python train.py --num_hidden_layers=14 --hidden_size=128 --n_experts=64 --experts_per_token=2 --d_expert=64 --d_shared_expert=64 --hidden_act="swiglu" --moe_layers=[0, 1, 2, 3, 4, 5, 6, 7, 8, 9, 10, 11, 12, 13] --router_score="sigmoid" --normalize_top_k=true --routed_scale=1.41 --balance_loss=0.00271 --balance_bias=false --router_cosine_scale=14.0 --init_std_router=0.0151 --lr_router=0.00149 --vocab_size=16619 --norm="rmsnorm" --norm_eps=1e-05 --tie_word_embeddings=false --optimizer="soap_variant" --learning_rate=0.00584 --beta1=0.95 --beta2=0.95 --max_grad_norm=2.0 --batch_tokens=[65536, 131072, 262144] --max_seq_len=256 --train_tokens=555300000 --max_steps=3945 --dataset="wikipedia_en"
Below are experts of layer 7 (counted from 0) of a mixture-of-experts language model. Rows are named router (the router's row for the expert), down (a neuron's output weights, with its number) and show model dimensions 0-127. Each number is 128 + 32 x the weight over its row's rms, rounded and kept within 0 to 255. Numbers have three digits each.
After each expert's rows: a language model's description of what the expert responds to. This comes from a sample of Wikipedia text that the model never trained on.

# expert 52
router:103101146227128116151128160153140062136104110199131056118088123111129103100132110143141092096109193103112096112075135072142129113107135127147082039154153106144130141160092136084230130146097125127187130124086195137163118138175048163131155157094125116160107143137139155145105113127096118091085079132091133091134113128079121154113149106172125119143118094155172129171168146124132128165118
down0:094161166094094132164121079153139118196069127112155240092190063084116148120137116110097138155140158154094107122134168143123156089146142121140146111132111097142099130069101120086087135112163105145065156072119146129122124118118183143150130134139182144159109161109192105088178145162109152124138166144124172163136147121087125129155171132099108134169126089150154065167175131116133195091061
Line breaks and field names in infobox-style lists, such as Born, Genus, Spouse, Website, Coordinates, Preceded by, and birth or death months.

# expert 58
router:170131145165136099142131148153091145130077102128106036142128125139117087104118092113095118143143188142116110138085167057126108141108132116176111041147126093164158143159138125104174155158083153134215123129111091161137137134244037157152158103097080147132158147139108131109109086158102125092106188174100116148120105117108140103152147101165151116121148106128143156157162133200144114118152
down1:090140135121115066153176232148147088114137134154123185095133167173177136110146102155185153165134172111122148129139154151089083085184110126099159143150146113073107128131160093141171103151147148133155089119095163142096153150130165116096130153119121139108104115114141106152103177114147051144156101096134154152099177142168167106094208097084147168042105108167078149105130108113157121107069
Line breaks, pipes, commas and dashes between cells, years and rows in tables and lists, such as commas in year lists and row ends.

# expert 20
router:143142109111139108149163162146079128107103103129107031116126110117121054122111107176095098166134174129100082109111103091137124129120120160177140011095129087127169118200162167127188126149120147125199126089106107126150097148212076157102145159131141124092138123130113187103160119117103138090140146079097134097165132155078139155100191137155116094130125097152158166121103147136133063113114
down1:083149090144151127111132089080111158092069141118160054148157070164175161130132159033099162175087126146098159115120128106116148107147142115195123144085187123153081095127150069121194102119088143104141155157111084161135127150115146099134161120104150170167108123117120186198151137096137119155160075111122085108143140071142118167107138143065112120157117087174142144097070137085120127167139
Line breaks around == section headings ==, plus opening parentheses and quotes before names, loan, pen., or glosses.

# expert 63
router:119172152175116117173153164180103172143131094142105045141127091112130106090100118146127089100133126119063057129062121093155160108124125133132115025149113129163186106173114171159202156107133142163177102110118150090134126134220146187118111143100115159130159119122113153085095111163108124121137135164126129097129124158096166130121117132177137130093117091141164205148144162180143104167095
down1:108127151130127094148084046120120145155174114097150119102107124152113136172118112159086151122153213131103164074137084137120135113133114132174101166129166118083155089074135108125154204163194146185136151102121147189140157176158062095180143087175148134170119129132127128106120104127087168122121157144161149116135150134151153113184178052141105148130118164096126094083097125160116038140160
Single capital letters starting a word or acronym after a bracket, quote or line break, such as (F-IGO), (N-UR), "C-razy".

# expert 12
router:136131157160099130132145138176060122148071089136110015128146127120155098104112106186118131123090194146110144126115173085153109142116136169172099073136107092153137145138076123109204142152116143123179102140106169122140144122223114124112113181089141090105128175152137171092113128084130103140104216103107154128153087171098143095124128107171113110131101139147150147146159181182133158177104
down1:130172138164078143128145132100152142166120215112091145140145130106139116107149213154167122144119134141172144105076179138127111140117183120129120194130119103107089035123204127100169094167105114138086111134104146126178163132174120157100077127140077153103091148075133153093094189095128117164118124151150137080130119118121125107106082134144061122135112086098114093046085148165112104177111
Pipe and semicolon separators between numbers in sports statistics tables and results rows, plus date words and 'aged'.

# expert 37
router:108129136189124109121141138139084190160123113131083041096118111127167103116126139152141141099088143159111118145090123081150157122087133132225123062098097061148137123153142111118166140149106105103226105101096090153147136154214067174106119153099125164128124119142121146128152077052119164100138165136111136096093075127105152122111187134151131138160130101159162138128127179165129125174080
down1:127098176061177125090121137139088134144167116144165161146118147174156122134082083072107112157065180089169162125078131151144102151117167122154140139164087170126161118116149132168116122129160156095098166097086131156147150163108140136128167097187087161122152127084194134120116092107139114129078109153145176166068139125094147125064121149149121091193111088191074131052056126140097116123114
Party names and table cells in election results and demographics, such as Democratic, Republican, Conservative, Independent, pipes, vote numbers.

# expert 48
router:129146115150139126128160125146090113108103094136112000127116085124180145061130091170104113155117167132098107142072168067161152114113131155164103034154164095146163106141139133136161181148100156150200119136118155130131113150176047162114150178143077135098148131141125117121101139082113085070144132147122155137113090137064150131128159146150105125116131126154138202172124163174154135148103
down0:133098126154103127100082103100104165087078179196130091093114162136114091137119073157144153143120147172116152175101136158124165154133122131137129137086149136156164120148111149080173107104126126132060109128117102138166083120097111155084165136146138074103144092119105096213130080098080127147166092082100175147181062071057103114131172078126135138094139146109086119060112131102193124081149
Prepositions starting time or place phrases before a noun, such as in, of, at, during, until, from, after.

# expert 56
router:102087085186150098152163094152046144103080096129117018149150072090128105053115101136118085102124163112107110113098137104144130108108124137168164048134139084149155100123116148112158157162123185139208123080089155114130090114164104169121103150097134176104119114157119128090093104134128150087106149161125125106148100138099193109137187123177144102119119114143120166197128130153156126175126
down0:154178107146126164073081086193143126142094133112054130110123157128144113099103101135145142137155129171146089184132138151091107120050136158218121166119095090209088089111101066156135098104089141141141080127116130108129121094085145169110135084152104099084138127186108111147144104101125087146174097169168082108181145061140145141115100099100195153119109182140158123137167125133150119155138
Conjunctions, relative words and commas linking clauses in prose, such as where, when, that, which, because, such as.

# expert 3
router:133130080160109094138119144149081148094115071141137034115134151064136082130134095125152160113107167117108138151111157086158118130124081186187131032164164037123134161187178165121182142149137079130169065114101166140101134154161084137124136124132078151134135134196096131132104173137111143129132144142132151116132108130119164082104187140165128140111133125149196177153125152166145092156130
down5:150140149118125091193090066109095150172111113117129124092132100104143149155171101077144117117148200075093130180142156069094096126132129178117118157171108108131065086074133172145065096121103149097212116071144175171095133191150157154130163066156141105118129109105170069146102092148135133121090107112102093079150114124139141122129086103170152125128123183159120151122093175099155144130084
Short syllable pieces inside words, often before -ate or -ation (em-an-ating, tox-ic, V-im-y), plus line breaks ending infobox or taxonomy fields.

# expert 45
router:114125094149149112100157121148089165151092083147077018091147131165088110129147107173109123105121173173098102129112156076118127103132140126170142050119154101153160084178137147136162154131063120124133137156112145123133113139193083138092159195113175129141154139149113136103100182119123113128158147188111122104056123129103198133096184115160143098135147126136167213121154159172165102109093
down1:113147131118143085143143149137106148141197202127172146056140140196124147108058092134116126079165124092136102138153137132092118120204112170137115132149163139202088184098106145126098090156188137099098131152146094158084110085131082145113125087133127149094199135126035160153114127137180109119163127161125162163153108161140121123085119116144127078159081119100098100184150087115138074128119
Wiki markup tokens: table-cell bars starting rows or headers, == section heading signs, and line breaks between table rows.

# expert 16
router:131145132158125130132156121132098158119119093156114044134115141110175116130154082150126081176128190091092133118092187089099117136112097159146153079111157079169120105214137182105202126138104158148233139142094147115098151134179092144106183127085106157093096119148118210107123115111154124088129176125124157127110117103120141102095203110173146109142139119125153169123121154074150082162124
down0:071088079167088108216120134134153134154198160189121161092079137140161092119091173111151106112124136103154143086131160081137116155134128126144096094069115156133145080108135159128127155084183070130202087120166122107112063106057170146080139156116089158078076131128095118144135104134144154124157086123177158166143156136101093151133078123132088069112162116117153136096145101080132139148100
Adjectives before a noun naming nationality, music genre, sport or social quality, such as American, folk, rock, football, national, professional.

# expert 5
router:123149121186122134124166172207071118156107086113110058148148112120140091080112089181135091119114187120119093158138166103153122121079149152156120063147137083151134096191133124137205132149057174117212136126088121139153118145154074111123110167055125151113139177151058163134131102094115134108115105142135169116126112160078157141149166152132148118141137120141183186164117152143127144172137
down1:130110116074163136131103132091167097146131112089110132053163144143119170092134111123149186176159101111094126145076056154153085099120112085144080105119105068079174090129174120104162124120110152088109149142106173156147136120114136125144101110158129101126065112101168123146099094138144054124081077158076150076141158098176146048167125176176081126102127169097095144134128148152052117131125
Nouns for groups, places and roles after the, his or their, plus object pronouns, such as club, society, city, them, him.

# expert 9
router:113122138171076095129165156139096181132073096144112036125145090086119104105114120139150118150148189148093128101138127080151126144171117120164136060122114098132147063174133147059188198155101155155204101147091167118174106149210108113122141130110144134085132118188134179173142127094125124077103144102145164138124125171059155145097141098166135100114142114143160142184111131153126143146110
down0:069140142128125105133131077163121178146081064219200072174108113158116152129147127157115131079114146134091108121124079179154184122119096173095114120130125160131166136088109125119149127163140119144139069148137112163074130146141115148119144139200147079109142076105187153125154135117183169118134130094169125117066152110115114066122161086114094131144067103153135188196134194156119118126126
Digits and unit abbreviations after numbers in stats, geography and tables, such as km, m, mi, °, and scores like 2–2.

# expert 30
router:113161108140157128165193123152080165098108093118101051095095127075107104102124135154125095097139167112096098128087117110132116076129153135162113031113142139129145111169117140104203180130092148101179104116078123072183114141222094137099126122105117111094138196164158140122092091133119146097134165115118151124093128165080152122081143167175137124109156088167137125136170171166159148191133
down0:135120118149203094140111153144091172115170136147095138131097096161125117182180153104113109145097118069181143147115111143085066096079160129088134124127118120117143158180195071136137134085102106086079131154164110095124128159136096130152091132160099142093179089090154147125104143059076117112138131062151166129154137131130150138157166132179125150062186137072108113103082148138079125217140
Uppercase abbreviations and code letters in tables and lists, such as country or race codes (CHL, NCIMB), airport codes, designations.

# expert 44
router:122138090147109148124145176199087168145112070108113035141090119091116109104131091123121103115142184154107080108122138052132164157155154156179134040123130082130134103174131141096220158130094168108207139174106119103132151163171132115142139096069091147100131161166114157114103138074122122078081125132149171085124120105111151133112156142141145130119143130118145163138153199137140110180135
down1:065154112119089146079124109102130121182132125161135061129083105076129061062214130146142140114140056154100115132192145113169133144139157145150116080102161112101121106113117161133131150125144113193106162107133098116133133128132135101095101033059149144088132134140126125112151118093067127129160131181129124066085118137156176145102105125076150186092146106112113103145089123151099147049107
Place names and occupation nouns ending a phrase after in or a comma, like Pennsylvania, Canada, politician, footballer.

# expert 62
router:081142114171142130140156077109058140124108071104125036149118088082138046108132103169140111120140187090092080097083116102135126134140116114122136033146100068126145096211139154116207128100122171114184145120091092119136145124213138156120085154118112100123140152111095151134146173125111100144136176143144126096111124139133127121123184150184118126105149098147138129180102154137134127147175
down5:159098122128156177103130139104085101126132080141139080187135194118087161142096118109148163144150166119110095115175128123137106094095071165162122213104116081112108181135148092205158133142123091153177130125074159149087150108130126125154147096102094145120172145134111096133131095138130085135109180170210134152076199127144093125116137157170141125150104095109059096155129085111157167192167
Capital initials and inner pieces of foreign words, taxon authorities and odd names, like E(urypelma), G(ory), Sy-f-y, raw bytes.

# expert 43
router:126077128188130109123149127146068132098135084154069009130156124135111125068129136175148092165120139109104110155115156077152104114151104132191111091118138090178113109149102127107160118153097171126208101118061163133122162144199065147090126161103127144136148171139104184170128111078132111111141140165138125079093135144100129125076127130154092085091144115142120190169125173140132140181113
down0:120155182118093190125149102112109130077097117130158163147110139126110166169121141159129140128147163089092167098174123133130154094081164171135137194157120116105170100127191150102071167183118138066137107134107091161104142147129162132078165191151112181170132165171084133121112101114155174073140160131112154123100106103137120127156109071083093172051088124110149076109159099211117128176124
Have, has, had, with and verbs that take an object, such as took, received, became, give, make, using.

# expert 47
router:115135152189116089162155167156091168129109050144113039113124097112122113074151113138135126136103171154067115151124130067117142134121139140198167092120144104126118125212162160109203138182094163160209096136067161120152144116156066158105161114097111117140137140129070147110114160084112128105135150175102142144119128121094131101110198134187122144097134095166160171128138148121155132173125
down0:102130140156095161167127163125088065149145105091109075118049107166150172141155080087141152142123137161168181092132107170123126116148142156130168097118116083147119094132165126132133173164111082099119120164115136134107119145115160159140083138099138158105113092141160137145141221078162139136143104131175120158118014154099114116141110144131201162101074098156190067148106056135137122107104
Abstract and technical nouns and adjectives, often suffix pieces like ization, ibility, icity, or words such as health, economic, research.

# expert 49
router:150116112138107085164131109131065104134040094125102050143125150133141082078130149147145085148122172153118084159101131065123099132097104128106118025102121069159155115226125173083197127162113156157198148148096130106151131177190123142134084122130139186116114142089119135112166111053131118129144165155114116131140125148115146127141166165156110161118159124162152134160116160148164131147127
down0:150156176113061135143150103166113179087103153132139160195120174074106076091132108146096128075126103113110157134152110134073238151142153136137159097168138165178181091100095060123161112140145122116112119142144188161082157131133123103128110164138125149148147189115142110147091120149142101192114137128167120140139149122159177092097168164140093125154107092110125091065135095153169187187125
Opening letters and pieces of non-English names and words, especially Indic and Arabic, such as Bh, Kh, Abd, J in Jadavpur.

# expert 40
router:147081123162142152106130141161086131138090116155090048118164133125084128085096139150166090169146214166101105122083148079118113152112118165178109055116121139148141134181128114079180173112103192089222126160113179130170150117175079111137119139103103141119172082168098171104116135107110134118132130149145155155107142145093146107135164120145123117087090121144119154180143197179150117188140
down0:127171154108137134100093108038085125083152135117084190085148144125143166161213107125224130102097091102093129113134152148110105130142183142196139129136164127136168119175114144093109137146150105111147109166169160111134137075143163157072107170144128111200140120084092136116118132129106118079072122148126209170123120132141104149114129099139092116085109092071133118169086182148132080112098
Main verbs and participles right after was, is, were or he in biographical narrative, such as moved, located, went, based, born, released.

# expert 59
router:090128121139144130139154117141054154114110086171074038130161095080145071112155135126151118166134150132124133128097140044123099109104171125195103049166113115161132108210109098103147181138031165131178143157083146133170149151163058157160110175099125162161122120129131158141130106103153128116103160131130112136143139147115160117124158156168098113104124115166168129157147136165164085175117
down0:114142068147121118124112084134180090128111107057152154108105136090173198144107129118106150083101102122147076126139195129182105149116100099163110134088133130168106121113172119154158123234168156111186152135147075116114148113214137121090119138162117169124111145109155154137130115136182113126171221103141092111103105163091073090175123126142174111148101087158128107152140111118152115117189
Tokens inside LaTeX formulas and chemical formulas, such as backslashes, braces, subscripts, frac and variables, plus items in semicolon-separated number lists.